config = dict(
    n_layer=8,
    activation='squared_relu',
    router_score='softmax',
    normalize_top_k=True,
    init_std_router=0.0158,
    beta1=0.9,
    grad_clip=2.0,
    train_tokens=328400000,
)
Below are experts of layer 3 (counted from 0) of a mixture-of-experts language model. Rows are named router (the router's row for the expert), up (a neuron's input weights, with its number), down (a neuron's output weights, with its number) and show model dimensions 96-127. Each number is 500 + 50 x the weight over its row's rms, rounded and kept within 0 to 999. Numbers have three digits each.
Before each expert's rows: "gets" lists some tokens that make up at least twice as much of what it gets as of all text. This comes from a sample of Wikipedia text that the model never trained on. Tokens count by the router's weight.

# expert 73
gets: "| ", "\n", "\n\n", " ", "- B", " | November "
router:530415521527549514502546479394411431475508574408471521485470460486499494529568475522463550501476
up0:487464521488429523437577457425467436519538544517618506416549504582574464477545521482482502366440
down0:469564544457510481623536414467492521488510436460406494548517485529522449497521537528490527466517
up1:520492461583548534565536533449506488512512485504481478458543568554574566479377466473514534479469
down1:466369501506520439553510518454540475490465463540567498472466490495586533442424494554574504437486
up2:502524545444498550587527381471484446479576449527607515440534463519479527505501518616513397396393
down2:482535519565509427488542539487494488531505432552501401540478520519552598478485481388482409528441
up3:534515590510567578501462450496560441578445583450595501531465485574585472483462467586483489454470
down3:555613378499473466527518558521495513483498503587543472525529502418523636461563535437497505579463
up4:527507490518476468505516559474524599513480449443462529561484541535557557548439549406474526505467
down4:519395496458524545421437538559481438519573436557531507489482565517530397509405581547464479579531
up5:373502488450466506524563579470442481570430542561499527430589533493483461487392520564470546395518
down5:540622438534420579461505487524499487499473484493538521504512485505496517586476520486512452502516
up6:519518551469499452524372559507519492561469425432432582386568523451475502525465475525556547500514
down6:472430541464593547456449529549539487599518484539554518453402501477638434496402540477472506508570
up7:525485515478448407447465562433451545447462509533473555476550518532630457516467431467576574438549
down7:416540466439479607482495555474457568429431537510546435512477439584459601480506570462497531432414
up8:589528552545497431576541473531503551487598488549545558555517490476411556468415497471505557473532
down8:513628450595521564589533494477490503499463484404471499531471526522501623425439549479500456420553
up9:454505471580497527444527499524513471489533391568450510457519510566502473437449507548446528566521
down9:404515435517494608499555570483478458550498462544579613467534474506575418525555522512499410508610
up10:385474582529590530446554458415497547497567472500471548477551524588413456473526542524473529416394
down10:582461537577506467458445455540552399475479558555479461483528442506437554454531527458521524484533
up11:543496487483513527552417453567525516666464481478365491569548455466540600430462548499536481582570
down11:508462492530525560456505478492560542522473484482581515473501502547482483550500588467506525469597
up12:549467466504492437522506427428500369506489505438535504509562495514553499593460377494519470517565
down12:394436437545485500556508490426514518491404554464559502609550532498442475497583489464575512429497
up13:430558585543405518488491542494523424498504546459518492462467466545426496444410571521473494464485
down13:573519454475467528515557540551454459529439467538513482484512503492499521474500608489496621472543

# expert 6
gets: ")", "a", "i", "o", "\"", "ia"
router:477531539492457556389618517490483626517455525523555424463544532428519484575555476478589453529579
up0:547548477512406508496508505573473555522570554508641529566479519505507497603412434556420423500510
down0:437469401472466487497521524527490672526491571404514503458454539543529556446438542537440552453540
up1:510558553536397459526498415561549542588561476477599446580440580445528530464502480539522518499490
down1:480533441517553450500502521429388547469561513472481518504495483465549413510565529521427474457503
up2:473481475480490535567584519495442594426498500544478476446523485441511488523530501559479500561456
down2:554522494548449497452518441511510461493523415431534527485580575480524416570529448485484526571494
up3:605534442509422454535532583556559521505495509551485536460536512550476477406566465460525551499486
down3:459563529521514520519570462491454557551479591483608464452481493432495478388517510568592478397526
up4:501546547452534590560533449513573543538553483516488555415469540453544451510446530498623463439464
down4:538546487513446531482503448503528502509559541478446526517448475534498545534508541501564449531485
up5:474525546428502500405542504453476539510624534524536548556571502548513399560496407400431439525417
down5:465449571551495569571448554617599495609418523556540455449487498491466585521431412530484502515467
up6:572486605543515519442453582504406526464487514522562516499585540493532500442483516434454489484454
down6:497447495574478461556448469523478511555366468538446347615486442505501514454497491485479490462499
up7:535575524521582543471523441536613476558479521499478398507515491455532555473503425503503525554504
down7:502514587447488402497560448520599405503566521455466527540518542458500509507507474525494449404506
up8:491483507516416489486495431551476542467563447581518515466460566544523408452558514572509488513485
down8:471531545569514452514481480478495465514595472503562551473584514506502486470475589513556431433465
up9:444471425564544553563475436543479561483590468474558481438496549511565510434549454533522484533517
down9:509499533528609491440475476534547471529491396439536575449453540600407417414505526569497459521499
up10:458601486479540527408521433409480436514424458399575451565496495447550654511557505490627505527491
down10:568518560457516492492509535473416544543322508550564442456541475529502532475403512495513431542475
up11:470398555548498490462523452535597560543506573544446456506488484500544418448560470428526475566529
down11:491505558543527554472485518523476474509625416514592385521540559529514509532488487467447511460479
up12:596465484482618396551462497536514409505467523451543560485486403442414445570453492416518522504470
down12:453529565474576457538406510550502551568561467587500521531552412500461550407476527487493558537533
up13:537573610432451557463609527511456499471480476521456524462529467477562468436424400596569548531524
down13:481628509505541471392491537483476570485459403506473535453522535502497549452407481443610439479549

# expert 23
gets: "h", "t", "b", "f", "r", "ch"
router:507488576581486534543520522516550512491594531542497494556463502466417563457460498551493430457579
up3:460498511516548532542529617602540490503483514467556463541450470516624515505509516472439437496526
down3:511454548593500493553464582554617423532363458539512496488487473424508514522534508549517508562536
up4:556462495453472501442428428499425498520568444469531483484433559530531474431553521535523565580589
down4:513496504414553527560427512471325536500538536412597465488475504488487524454458447462519430580609
up5:520520460383465498478376532597527486439477503517534516511478411398598555490483463592538441466585
down5:418573438526483508541600511472437413511507484516520475520414543565532526456496455538615540510480
up6:535459543563480518563524475439534580509483482607547533459493546517460555556491449458437602543490
down6:517432544555533454595484515561439480567560437489508491589519541463534507525497435446519554492504
up7:536522578545523498520509526519625547554597529520504468412539494479482447560484520460538505496438
down7:512606515480545478436419532489466484434475451493462496514513487532512577543462550449493556534512
up8:531600614457451503450463601522468546439497544502488436513564595524509472487465549459533509542498
down8:461459498472505514502466447519600578463512542599429539464573432552481495589487497497498471451508
up9:416502448462432571427481547536573547406487438430529501452515522471487486481432474490509591480450
down9:488541427482472529474601549566514491628457558580611498495536522488639566514522505522542543529458
up10:460589504527537426601509455487502417495514361521488491499577434495478452453494425531637447505510
down10:475557508404526469607471583445491543468509487490479504541487447483405422460518523470520400500443
up11:572458496556515538478575388559389505526515539444505460461503435481413554478559493492507483493419
down11:497530486491539466572497563481463384450571563470507527575483453493474515551483447481477555442486
up12:517472561528558467615422524473480491501574415584513489457461489561540548464547484541585507531448
down12:475565480516573486485575523513499503495495542574439488493467543474458514491461540542530452497510
up13:523523481415505478516495513526468428629559563521538528454504542516465489437600498483516534485436
down13:578485483520535497530514486489443524571467543477473412536525524587427512441472439468403548508468
up14:501477484456602396431488521507535517498492385505548612474506555529528503368500453537533522572445
down14:497486534489543482608518543554529586553493534427399544475487589590451489503496476568460500423559
up15:505607556520502402481461512629481488490453529619504487504501470502519487503532541467482598515497
down15:557584538494473406528520503561527483427475376534506504495537414506497499542433461452609479570536
up16:380562542491499464496534506469572611539592502387531472476531580480502539463507476531517459521506
down16:471574522491526519442525471496621526522560528545534428481503464524531479521546530462508479471544

# expert 53
gets: " ", " | ", ", ", ": ", " in ", " of "
router:529463480535579518467447480480528551489453395402450537452480481480531464459474527493573506518405
up3:511512546559543463561511415519452547551492450513513490547410506497519519440546474515483566558391
down3:514474546490617473419481559433494486507538541478526517494486468497495481543434479551514503448490
up4:539458479418471491448529478584478546477558538525445455515514582546434497506450415582573490556523
down4:373525427398485459520511511486492494451498516457524418510509526468509518481639432479525581484547
up5:509473474420480467490488550526437534485495507513541491588448462478553502471472560483572528516467
down5:565484577367488451489520559489402483465523525456531583516489601505472478494525498543509555460490
up6:551453449532581536534554451489481576535541482490521472477552531482475502553509454458495509405500
down6:553509504582523556527495456411597550452468529348457447527536481566440515498514537485518532494484
up7:475519499497442420482439508509385523508390521551453442546507539533513447462487622490456499562505
down7:467554531537434415625543560529441547508426480581506433545426512482522480441609564466497506539446
up8:536532473518460477530529486526657527483449494493491431532531538506520514668493463488515513398493
down8:539601479527524533425565495419474529500495463476548478449488472537481502477525502523430562442554
up9:477472536469434439475511510383485461483611424497489541396504519438510497483528519455573511532610
down9:515514500524470453551483541498505437487487461529491483483462523418512520520493555444477456524561
up10:448479519518511508610458563499569514518522443477475454483510479433539532458524517473569478527429
down10:505490406475464424481596520464519521507447572519525455465503390455511528502506478466405632561460
up11:523530472457497535563539514509499506456504446473560423459536493529574551496466542543565383429569
down11:587458455485571426537492534476493477469486499424534471504599509483557436474481441550514551476438
up12:486479450522467426496484493572568485524393494431512534573484517454496480512473415426502569539576
down12:524554427501568420509485515505441448503537522534450493461461518471505430536509518528456551462538
up13:436529469507491503471515520491520478546485499416508490477540534503537537509421522570539534500467
down13:490459505396416577576520542451606455418472518645494502462516565478432516574511504500506493599524
up14:506466464465571514541520438518529505452557488493462509460547484443470490564444492520559518438502
down14:498411488480482518508502463472463495422468516477497554482449452478579503541452530498533516484518
up15:545478528487491500595522506562550469540438510450435550443511508628485489486481536540487449569578
down15:466471568478530564362519479542485517527568462500477514488514484578458481530454544531459445514464
up16:491398625352442530638522493545555487515537475379422531472448468521550541531508592574491522508523
down16:564547542513481537418539443493538493497560413492521544432421497475552567647349418601516426408493

# expert 10
gets: " K", " H", " T", " | K", " | M", " | S"
router:607494451511441466437464535533469514539456539366583447518475472479491468505466424478518524453438
up0:422487527495440605378448587575470530557461460441503442497461545572452516538511520496482557568450
down0:499488481544526508423493515454517532422475467447485541505474557500481508427437546435475425401440
up1:453467484505502550444431526536382487558514385544468517459457468476491575437466549537502588508507
down1:530514542520530529450588559474450521471404606457505552576503506507402467455539572467512515486485
up2:489507480566475433442567459410447585528458582528419533430487560522502464528503555410556457633540
down2:482420470484523443459404481534515513473501510461519543466328539441571447496590506543494459564448
up3:522543468464483459540462483500656461593498508407544519586530483430498468423464505495592508467513
down3:500531479455455505503454635474477479534511467592504562498604453468456467429480511456494493431575
up4:511514431492530541485518442518471528491447538489404416526531523499639592534509566504501557447540
down4:540484502527449442396478532514434548540572506517414494558552548548471566462531417574546519452496
up5:439493450519461366451529469566488413407380475511509435482496535528433611494464482570468545496561
down5:547545472471522540459598543481508536540509437490487406597469453485462469437467508498432478344411
up6:532484550485466583514458605522543560468544563475549494554629535441490587507412532477450538457551
down6:441528409528464468476493552479520517511533490562516427485469535544495521527512527495484400452626
up7:561581468421420504481439499555471498490460491503530542520516559541497542544450459468501477476421
down7:629550541539536590501532482416434367531448487470517532557523488521462464480408531505577512551540
up8:399445477579546491539495479502526493468558488553409435425448492459465466585565524572458416440477
down8:435538514518535541433506554486560476446568563464424435498570531579510486521524502488446451471466
up9:509566486489471484445580439560516575515540448454504552554557488454562590597500491428459539480592
down9:553511485439468382461532423489471470523494463512462521557574482449530450582582564538472475474500
up10:417437629607493500475504518483393531558562511562531411507551556503643467516533479477423430413476
down10:526533495496438501506522625513498502450533510436504468462512520517528518607532510552522515581454
up11:532552542563481522481470530521474549552401491460446520532451474468518432482559536539492486517478
down11:460502494492449536362589523542543497516406498512430551575565455608479491439490560510489614461554
up12:460553467577449496408477550560466540496437517481606490457492550472560622571503426440469534505584
down12:484549431482447455496527475483474415508401534417552543504551574534588534474446502522571525520465
up13:469472522460550532498485547470479499444601531547477494528485555562514524530509452467548470506563
down13:503470515461482342511460573536463564506466419518565477568501612538501486503467474424440456426521

# expert 35
gets: " (", "-", "–", ", ", " | ", "\" ("
router:540539521594486498511452530408516494429516412484574541489482449436480482469559485486442514518548
up3:476492560424528445537459487529427505521484452438511501542564420479552552497442470519545525557537
down3:514476577547541512493570550513529497490508481498583551557505573582510438505591435491500414462529
up4:529584532539586429527578452516438402515460565580522502409514561521509426541437463483514475564444
down4:480441487494487529412530559570490531474481485491609501512496569543498543415432482506504454432544
up5:444569499490526527494424427530521483602541496568444529440493482555521447478551540601472555536455
down5:498476500492373483576498445494468525533457497530502486524541539543496597464511469496472538470557
up6:493513553578431519615419481536524433457536427506532503485457542453445549540471480493478439524547
down6:521540504469427501493481573596474430485598508542454448480537369478531579623445511476541570350511
up7:484554642420501491516448433460456529453459493487522481515461515497475516537467524522573552516505
down7:586583539441532485478565543557480497510544486486583452467480528460531540538491404397498461535357
up8:539478528541508425525500494527534480553521484531426400382493517490484521506538444527534442402452
down8:596558506451490444482587591535445592583528499569482476480473465470509556504533530555458562517588
up9:574526480444529487511491511533617582575538510564572514467484425498506503536461552495533496498507
down9:521498464523497537472532564469512499521467543530471478598514450506460509421361502441410555519463
up10:495592506461497536545530342425457505436483492516459532514461469525544476548480529555513571466468
down10:519447505444580392519496465481505440586501569439455619486463554544527513455543494475428556443552
up11:499535568553377378446489505485429502522523524502424509548514499479530474472540522504539463474558
down11:568479428501459441454442463616459508572434544546531487475537553474580524574533538458505423413491
up12:480405395539504496546469541492604536500528560475547550530608527503410575427434597536497561471530
down12:476501560427530519508479554533552462473541606461481559504561490463454466413450465482567512530491
up13:405563525588533440466478574498537569481417488544600467487500502484504479455440465465460497462406
down13:467496509582575599422487489505512481513479558474397569515493460458586424482501558456515489497451
up14:484526464499432508429516570447487546498468521512419569438584505547507491474414525530517517481436
down14:449528595505436504464517479521471458505490545498494433507511513477483500557522508494508543449556
up15:487596422551487538497493553463472529549453495498598451572445640478480407582497540517440456517545
down15:551458541562444602484434503439583510429460465523557530469643454383496550464534448521553482426549
up16:493512439546431483444493458491510527483421510537475460385519596498460505490398566512566441544434
down16:473519486522444528471540467513498447520470484478481476493543461430428488505604495411585458458503

# expert 55
gets: "\n", "| ", "\n\n", " | Succeeded by", " =", "- Sub"
router:519562574465548472466510490542442395446449481499503471500516559562562558468581429565530562472468
up3:535515524511555519534566482533514546478448467493584451480562622562553596495434538582449432506457
down3:557491460498437478504400549462524549459467556367462559445527518556536459475487518487520496531516
up4:442553492543398498519527594523483477554551547595586587529551492544509493558494468594376455512498
down4:489610565433438532528450602496473578452478506474529495445553487383522485484512563557493420544544
up5:604553506544479539456518486513453436510593483556492563570501517574489524498513558529434584468518
down5:476507532475479518474469529495460552505532580549584601540556484476451590440584543421464521482568
up6:409438534615438545540485581552549524504463485470494486496478561547501398522480495567470546578530
down6:537521481578523589521532492478519594541496493532422563570617417584469494527521550565467547550631
up7:536529500629454552519476528498566538448565547594536456477458533513520408531453490508500473531473
down7:508502413462492444461421628610396486560541513511554524547472518495439519483474522427526580434507
up8:498551519493582590486590496380615463500504516467491452492505474540504554495434552523547483403630
down8:542458565480520527480406492541445496536457488445536571492501597414400500560457521454529433520517
up9:574534537513530535451581534556440562487533513493560475379617525541593505520454482501409497537463
down9:484583561478493488514576457452467427502437490457449529465435418433574514540516475462471440531507
up10:541614483538517519492466646535528473495511436502439423552501576490586580523500445481613462427475
down10:511508499403512432473476507478533555562469455470511517534457553505439482487473527488526547518555
up11:566478507507462566524431493443511554676553538456504643434502632415512581599449548490495536467499
down11:516483479423544445431504471529516479478513496525486445574514440488563581482524542514428521521513
up12:415478491451606467461556547590611434520531545522548518500459598525492477508490426474565483472489
down12:426478474548386543489552475513586477510558487634435444545436528539501442457552522511487551418545
up13:525520487480426481429383464511575510489500533516493484571442544446503536515621489510454405453496
down13:547583389466501497503501540506557492438494509496457547490437537461558558482525467534501441485490
up14:473538475406551567372496432399532476484465546544523524495456502479486442454485538481514510469493
down14:442461483574474554565393492474439523458529412522525492410554432531460504453581517405454493461453
up15:497543574444492561541563557464530439505526512535577465542417472455500427450481480494505513493465
down15:395536428515427489502487533532481454492554486533543480506511504506545500519580477459533437530452
up16:480545539550487536546532530527606541570582526582505552487474538485589494550458526539392444461524
down16:494483446494480463502556525567525586524532472554513526446466542573445542504530556422498458505534

# expert 59
gets: " | ", "; ", ") | ", "–", "% | ", " |  | "
router:594548513557563518548572442509486483465469450512591500431609452549591479471459588525491473443461
up3:441512538457497562563552508486568503485532474449531347443518631450516571535435597548536560502511
down3:637535478455532509437538612437533477506454452411665524563504470574500542501405529510516514494584
up4:518459518512425455497435495526482444533575484448513398480531438371476532516479586529643512440556
down4:592483529460455432517522487449474530460569410443498606519446500546591449521487480458484566571502
up5:511574545538484554441393482464471538576501434531502477472499523580526393477518448526501517482468
down5:426572582545487557459476513481544479508496495478441543534504494436574330554595495514501469515472
up6:440483480461498427499484498549568415452422522492530436563521528530560502605480433500504495509524
down6:656473517507524495573547504460404529462600455369470525479599485454502494457538528416556459493432
up7:498592547530529515557623504523433509491510566486492510487546592503423487523595536444456482639474
down7:542543534449517410474395438465589489512534453393486458451573494389566506486539509433506552461606
up8:519529512531468481535519566478504534504619450545571499425527413519531597491503471487612405498516
down8:502488461549461531514488521464539501472555441467374461435414432507478450575460572434447547568496
up9:487424509534552495466411631513425546588486545500574481649531513437483531545489451556510442561513
down9:492500492474533457568478480560529512486574497513384418476449536464554508412515504557542448523582
up10:415509408465472492492537544510501469479430484568643512464512477526526505479512366494533532570438
down10:496486505504546499470472492493460505480481531441370591492405435560537437509520514510428525516497
up11:431510470518485503540502540636631424489600540469557528478548396479540553551423453409565416436512
down11:509535523543515457489450544560488631385516430472548530473503584535597492432493542508481514479473
up12:513661536494384523470618427530500453494455512462559455460400457386537454525504520471482598555540
down12:563406510457546522438503439467585447461558524503513543414554498465538473568552465429410502466526
up13:487649429465454514527468539526570445595476517468513531476504513522417445504396530460491540552517
down13:503517542476495501498466468458405573523449463436489434479474487528502487456510465525579526433541
up14:531564488466564456529533538525520448530499517583493441452410440519517489546464504446534512487505
down14:471560510585580468549508515582491521588517507498478446510524498526585453539540387492473466521559
up15:508461446391420547561350582381477457570418642495461495436468519504501515583528452524596447586640
down15:565451423532425529549468534515531501508428530523445523462519538496619528530434580399462489524464
up16:526487448471439490535564556543425516428485576613571462502476498555487534494435502556510497523449
down16:509494480614572519483476510507469507406547380535548602463476473522420456411508552450470500542463

# expert 16
gets: "\n\n", "–", "\n", "/", "—", "-"
router:549534564494524612466479402531495523470440474581572486531481474519537548422526476574507535501455
up0:485470522446450461473541499489505665520497506507496454545548417417479546403530565436551468568580
down0:436472485482573453468577621517519593513500509433544493521580448445525590453504507466505508500489
up1:534453478456511530531569497557468520492485493468446421390476490552467503467444544565538499508524
down1:588419430435525512448437487525409493392503525527511544429470509459509472436515484550508562520535
up2:554451477451540438466555474460448406445496468472466520498569499533556561497459467531498540449448
down2:487483524487508565498506456471617501465456401558512528520431446446588643524464508467501589549569
up3:470467469464545482544500536472468488519450469430503525484595545576496491493498568481471446506480
down3:463550497471414498520456474514539465394557485556424532580464510519467502471475551457601516543576
up4:576490610485523465508574510557520431466469516466573537472485532549554435501511518540531507436407
down4:491540600513390507481584491608542449390540480521453521504543470562425586418433518456556490478516
up5:504589595492529536576503517470529476592408571577515420495530513414457431517468429576528556489444
down5:491563381488546599496507502489523503435492527525500513487433513483509530545461508479408543472515
up6:516504479554493507546484499483534539499398530463465500525410403427435490550553466457588528523493
down6:384556550469530443496447596517497482511464517521454464476440509459492536486559466465423487527548
up7:533593498517482484573570552456528527469400517519537457483421471566508592515563448415500469422492
down7:476452476568443487483515530510528448473515508444485476501515431524451461454462538466436462427422
up8:536449542452379464495473451525588477482599437498475550398482488614471500500464500554434488414546
down8:383460482457513430431536478544557463540497563386497569558463472570576543487492500539489532432508
up9:605532544508499577596408521403445444496478513533622513426520528424549590516583463532503401493499
down9:492477501503468443554552451539630607536465522542482530506519528470587580488597436478502421507505
up10:498593575461503478459494466549574417511502546513526515516495477459511532460462509529568524461446
down10:523482455478508570555315545525402487438467489421445516489496539483488473501478600503435563501542
up11:575509529467470466469569480582544452537463489521492490437415488443561443531517485544522547570517
down11:555516518398504531584506534519577423549534527519460380504560481555567505444506455541512387386475
up12:530476489487461534506531496434473540536544519568527478501637515559488480544552574468438540434446
down12:618519473533492463430564514502511580600469502511505619506586535481501484459478495488514539525508
up13:504470481551448537518501500514550420469547528544499512491598511516420627442551515483520400494477
down13:467468544537505548485539541549522454487422503415459535489524475408531488529470456565537373482506

# expert 77
gets: "at", "ac", "om", "p", "g", "ap"
router:501432437614482547458560469532534536519527477532481521525602494484520488431535508556426475428526
up0:457548422443466457533493524593553565475484559510514459579511560541501553564418506503516444572476
down0:414513544477492534514581520419436564452534516503484420445528494528506522510428526549541478569591
up1:406534509462528505423539481470437514511556372528498552515499465586540495501514401543529426609450
down1:511505556494479565498562499395406507464473563536459352549508449421463466431423460507533499523590
up2:607464523453498535474546558451529495584609504513514522581495428470530479498465491474466565478462
down2:503451488471472421453517553452503544522470472519550471468449451463458493502520444446538497522514
up3:463532478543391502479524524455473460537470473542607491557516486540453496465531469510498503452507
down3:523490502472524409477519506495513474540460461524564443522419481475465509547498553503545491502520
up4:568442590406458451424600428477530508538471572455507583415537484459490541471546469595459494402480
down4:501449419418460610579482499474494433507459508531473516491388602432502495435546508478502540500549
up5:516549549443540501514530451498556505500497605517552511503469589479616509443460481563457469461484
down5:457556451491475534521438547466570498522473589542403508405434487519546476427491464568512503442519
up6:516558466490409537451528433495540534447521545563535567602550459450456566596529492429483444564508
down6:549386456487409522533497454526420472520514512536634471524455494576455538453464581450457505499448
up7:541463585405446470534464403489535520492561487532483579468442475544526557494501461525482564546533
down7:561602524473567401516521490486499489536508528525413406594538503410475496473593496478446459558526
up8:491526418479491502465512457538445484497545562507582525477440626522467532535505462473508535518610
down8:511448493569541489561637533542590514493555517454532435472464432495558463552470454453571486531537
up9:331529431468454440489476561510558514520491556547529549413545491508449444486565494582547483499463
down9:509445495406495529581572485544492439437483496444506609596557485423406440477538403520446498480502
up10:508472547545490569444540466557429555556562526480487534565525455497473482466442530549550395416547
down10:499476615500521520557495422520536507498471512571485533553543488448496445467444561471447527472444
up11:348459491509489518521542481443501555457523514516474543469489537508505483411464558437470470562491
down11:505539424564437430444509539552418519587506461503525405484569569517484462469480449452422459535538
up12:516453494498410495463494444459530513496529492442471506493499605540560502477492517527500558442549
down12:564541503448532543427454538581593495409462465523529527388485554489559583533531505443468512476542
up13:477425491500585449560535426509552523573450489483434500436495534536507463478476527469557503532517
down13:556507465649498544486457504517553483572505467522488507450474575557475538522419465447515593489444

# expert 69
gets: " P", " K", " G", " D", " S", " H"
router:551441436562402455508436415475604494454496531436529500501465443451462567442515497490596603425541
up0:544440435456506482513548511495404453567488582531382473471515549582400368469508539577526473573465
down0:553455434523498514547538464514391572463608491484466512484469577604455584479534498577482512512592
up1:545491467524517569447512482468529609557443584487533471408437440429460470499430480574490497560530
down1:501457481440501548542507545534536491458559446518495386559476428515534457510585605563485550556458
up2:550567441452452549421405627551552586560459571432531431397494471542580582432423487495500521494506
down2:571497433566504436517471499501595489476374466626579495551416458485485452530472567488507509467510
up3:509482565525450498468466520536577485545509425434488522528480514536532469502388468528484566466554
down3:479541501482429483549509492523512398539475502571521530538468487573568475433450452513518526463509
up4:544548507503497486480485475483514555473479575462495481428554460489523519433541567534639447490535
down4:526485573480502509368533546461505568550494500519473528426486495499566536544445589493505549450565
up5:460443498602547424521490566460468503507543467449603543538462527479519533497543548445494435568563
down5:538573550469518555510531552437486485557429581481646484425454546475435600524539514548421423492500
up6:468533485479497479511456492525577542486553488549479452545589604510543427429571466632526480460439
down6:418527464544513461518459536455453519552471478483560548512490589545460439535431498382488478450462
up7:517510517503509520428535490554423422521539453565456483528505431494535564556481459542569502531425
down7:505490511567477520456492481440457496503528512402538594529569557546524546567504495550561536407488
up8:502572434509438540529481455571466487455477507504476555463508554547534598461397351470536499496513
down8:438552450496502519492495548499529519556484509443469531516406476529578450516470466423505472485510
up9:455424465498523509534508505490458482580554489489474462509536584573506422438503481538531475455406
down9:510458475577469482492535511547440456456405465458467500545482514456481655442543430552579584511373
up10:574476505556528507503544546446429595529395546497480539552603453560520475462535465530524511439386
down10:509452590451602469386509512507437535471531533445535508528582518493494457536453424492445523444463
up11:617452482376454465511561493462505497566540509526497600424441463463441475495523460391574536514612
down11:413521561463512502472471520580383489513532485590467490485556528424557397475506514471520492541431
up12:467473516481490502408568558582386385485525543479464493556427523492541479489534426604434434489499
down12:523474428583463541561615489505470502479577542486443631463507558494482510458544459483526452555484
up13:458505484534472497565480352537514510494487436443505449580456491437475474594508414442535489535544
down13:455500502488589516539420465478418587516423528432522421487448446532601541547494487358499453481427

# expert 40
gets: " L", " T", " R", " M", " W", " D"
router:472483451526574596498503554523521444470593564487433439440482447501511491451537407527438481448489
up0:473459489556485492534380525549480421527497510570597415416586448539476514419499445472542560470522
down0:432493541464501414557511497505436450399484457543491434518513465398502488482468565422577420534518
up1:533457444479406451434521565572475436461563479527446390406546572515540687477451573461547538459512
down1:537571531442472462534594543526421478539477499478509528484494521524526512574516447516527473468511
up2:491525475485458438463453491528578472482473498511555516478492489469568611529578470587484413457472
down2:585516442587490416487447458501480546501521509433478524467570531526506492481474572477542474491427
up3:492578511437569433490524502522433490505545524525478539527480532424569573534567518493476511461508
down3:424512513473445538476579546493554511433567506440461540414559439588454444550502548572484464443464
up4:584568439510496477534471567530465477463522503573521569563572471560558512409539450538476515449481
down4:493566428542523549542552520463541439539448479589514452573492467507505519530469508438473558479556
up5:540424496493546467372490517442525495516516513461479577580499518465632479504457489574562525441422
down5:424574432523438442519496489573513420529561479548463489545560555436462508399558458497476545476549
up6:478524486546471468542582533549480473554517503518524496483378484457486461551476470526482536460444
down6:489528506535508485563450551504433453567508404507514462469560521489423511404523516455445515576455
up7:576467605503403476452459491567449502498470525435555557494451502548478488513546556531492592566549
down7:516503435467493518506509542523454483491491444476455472450495482562518500436507441513458441550539
up8:453566438510438438536528461481572476440437588458482501461499482583622424555424428521486479477509
down8:494508573480527551469558517561509466618460468469594541510415497451477483524426452487474556674550
up9:501459530431427560577506475481498464504452532465495520502490496493534586516554509505590440489575
down9:498531549480413428509538533491502471503631471594579500469492496490488497439554491486427533445467
up10:448517493533490480511508446501501501475468535497457527464563459467541490563545464455544532459442
down10:464547488529350457510404547459565542513413510496436462486552481484529533514526509585535456510519
up11:480423523467495567463533442508642439518514539604508496425489454572534487425497462460524545517514
down11:510491412480547521447543432539487507512543410486443539508495498566612611468440481487508529515516
up12:422503501491551520563463545610531450546516565480547580452546511444533594406459493474585511496508
down12:495506405536435451429518525548630424554432471491446443495487556474483558438513582514588397445569
up13:511524531555482507583485524486513500476426424592521484489432507496476624572457475501472474406492
down13:499456594400475559492468437436570525495572539519531424511615523504463472558623579568549496475573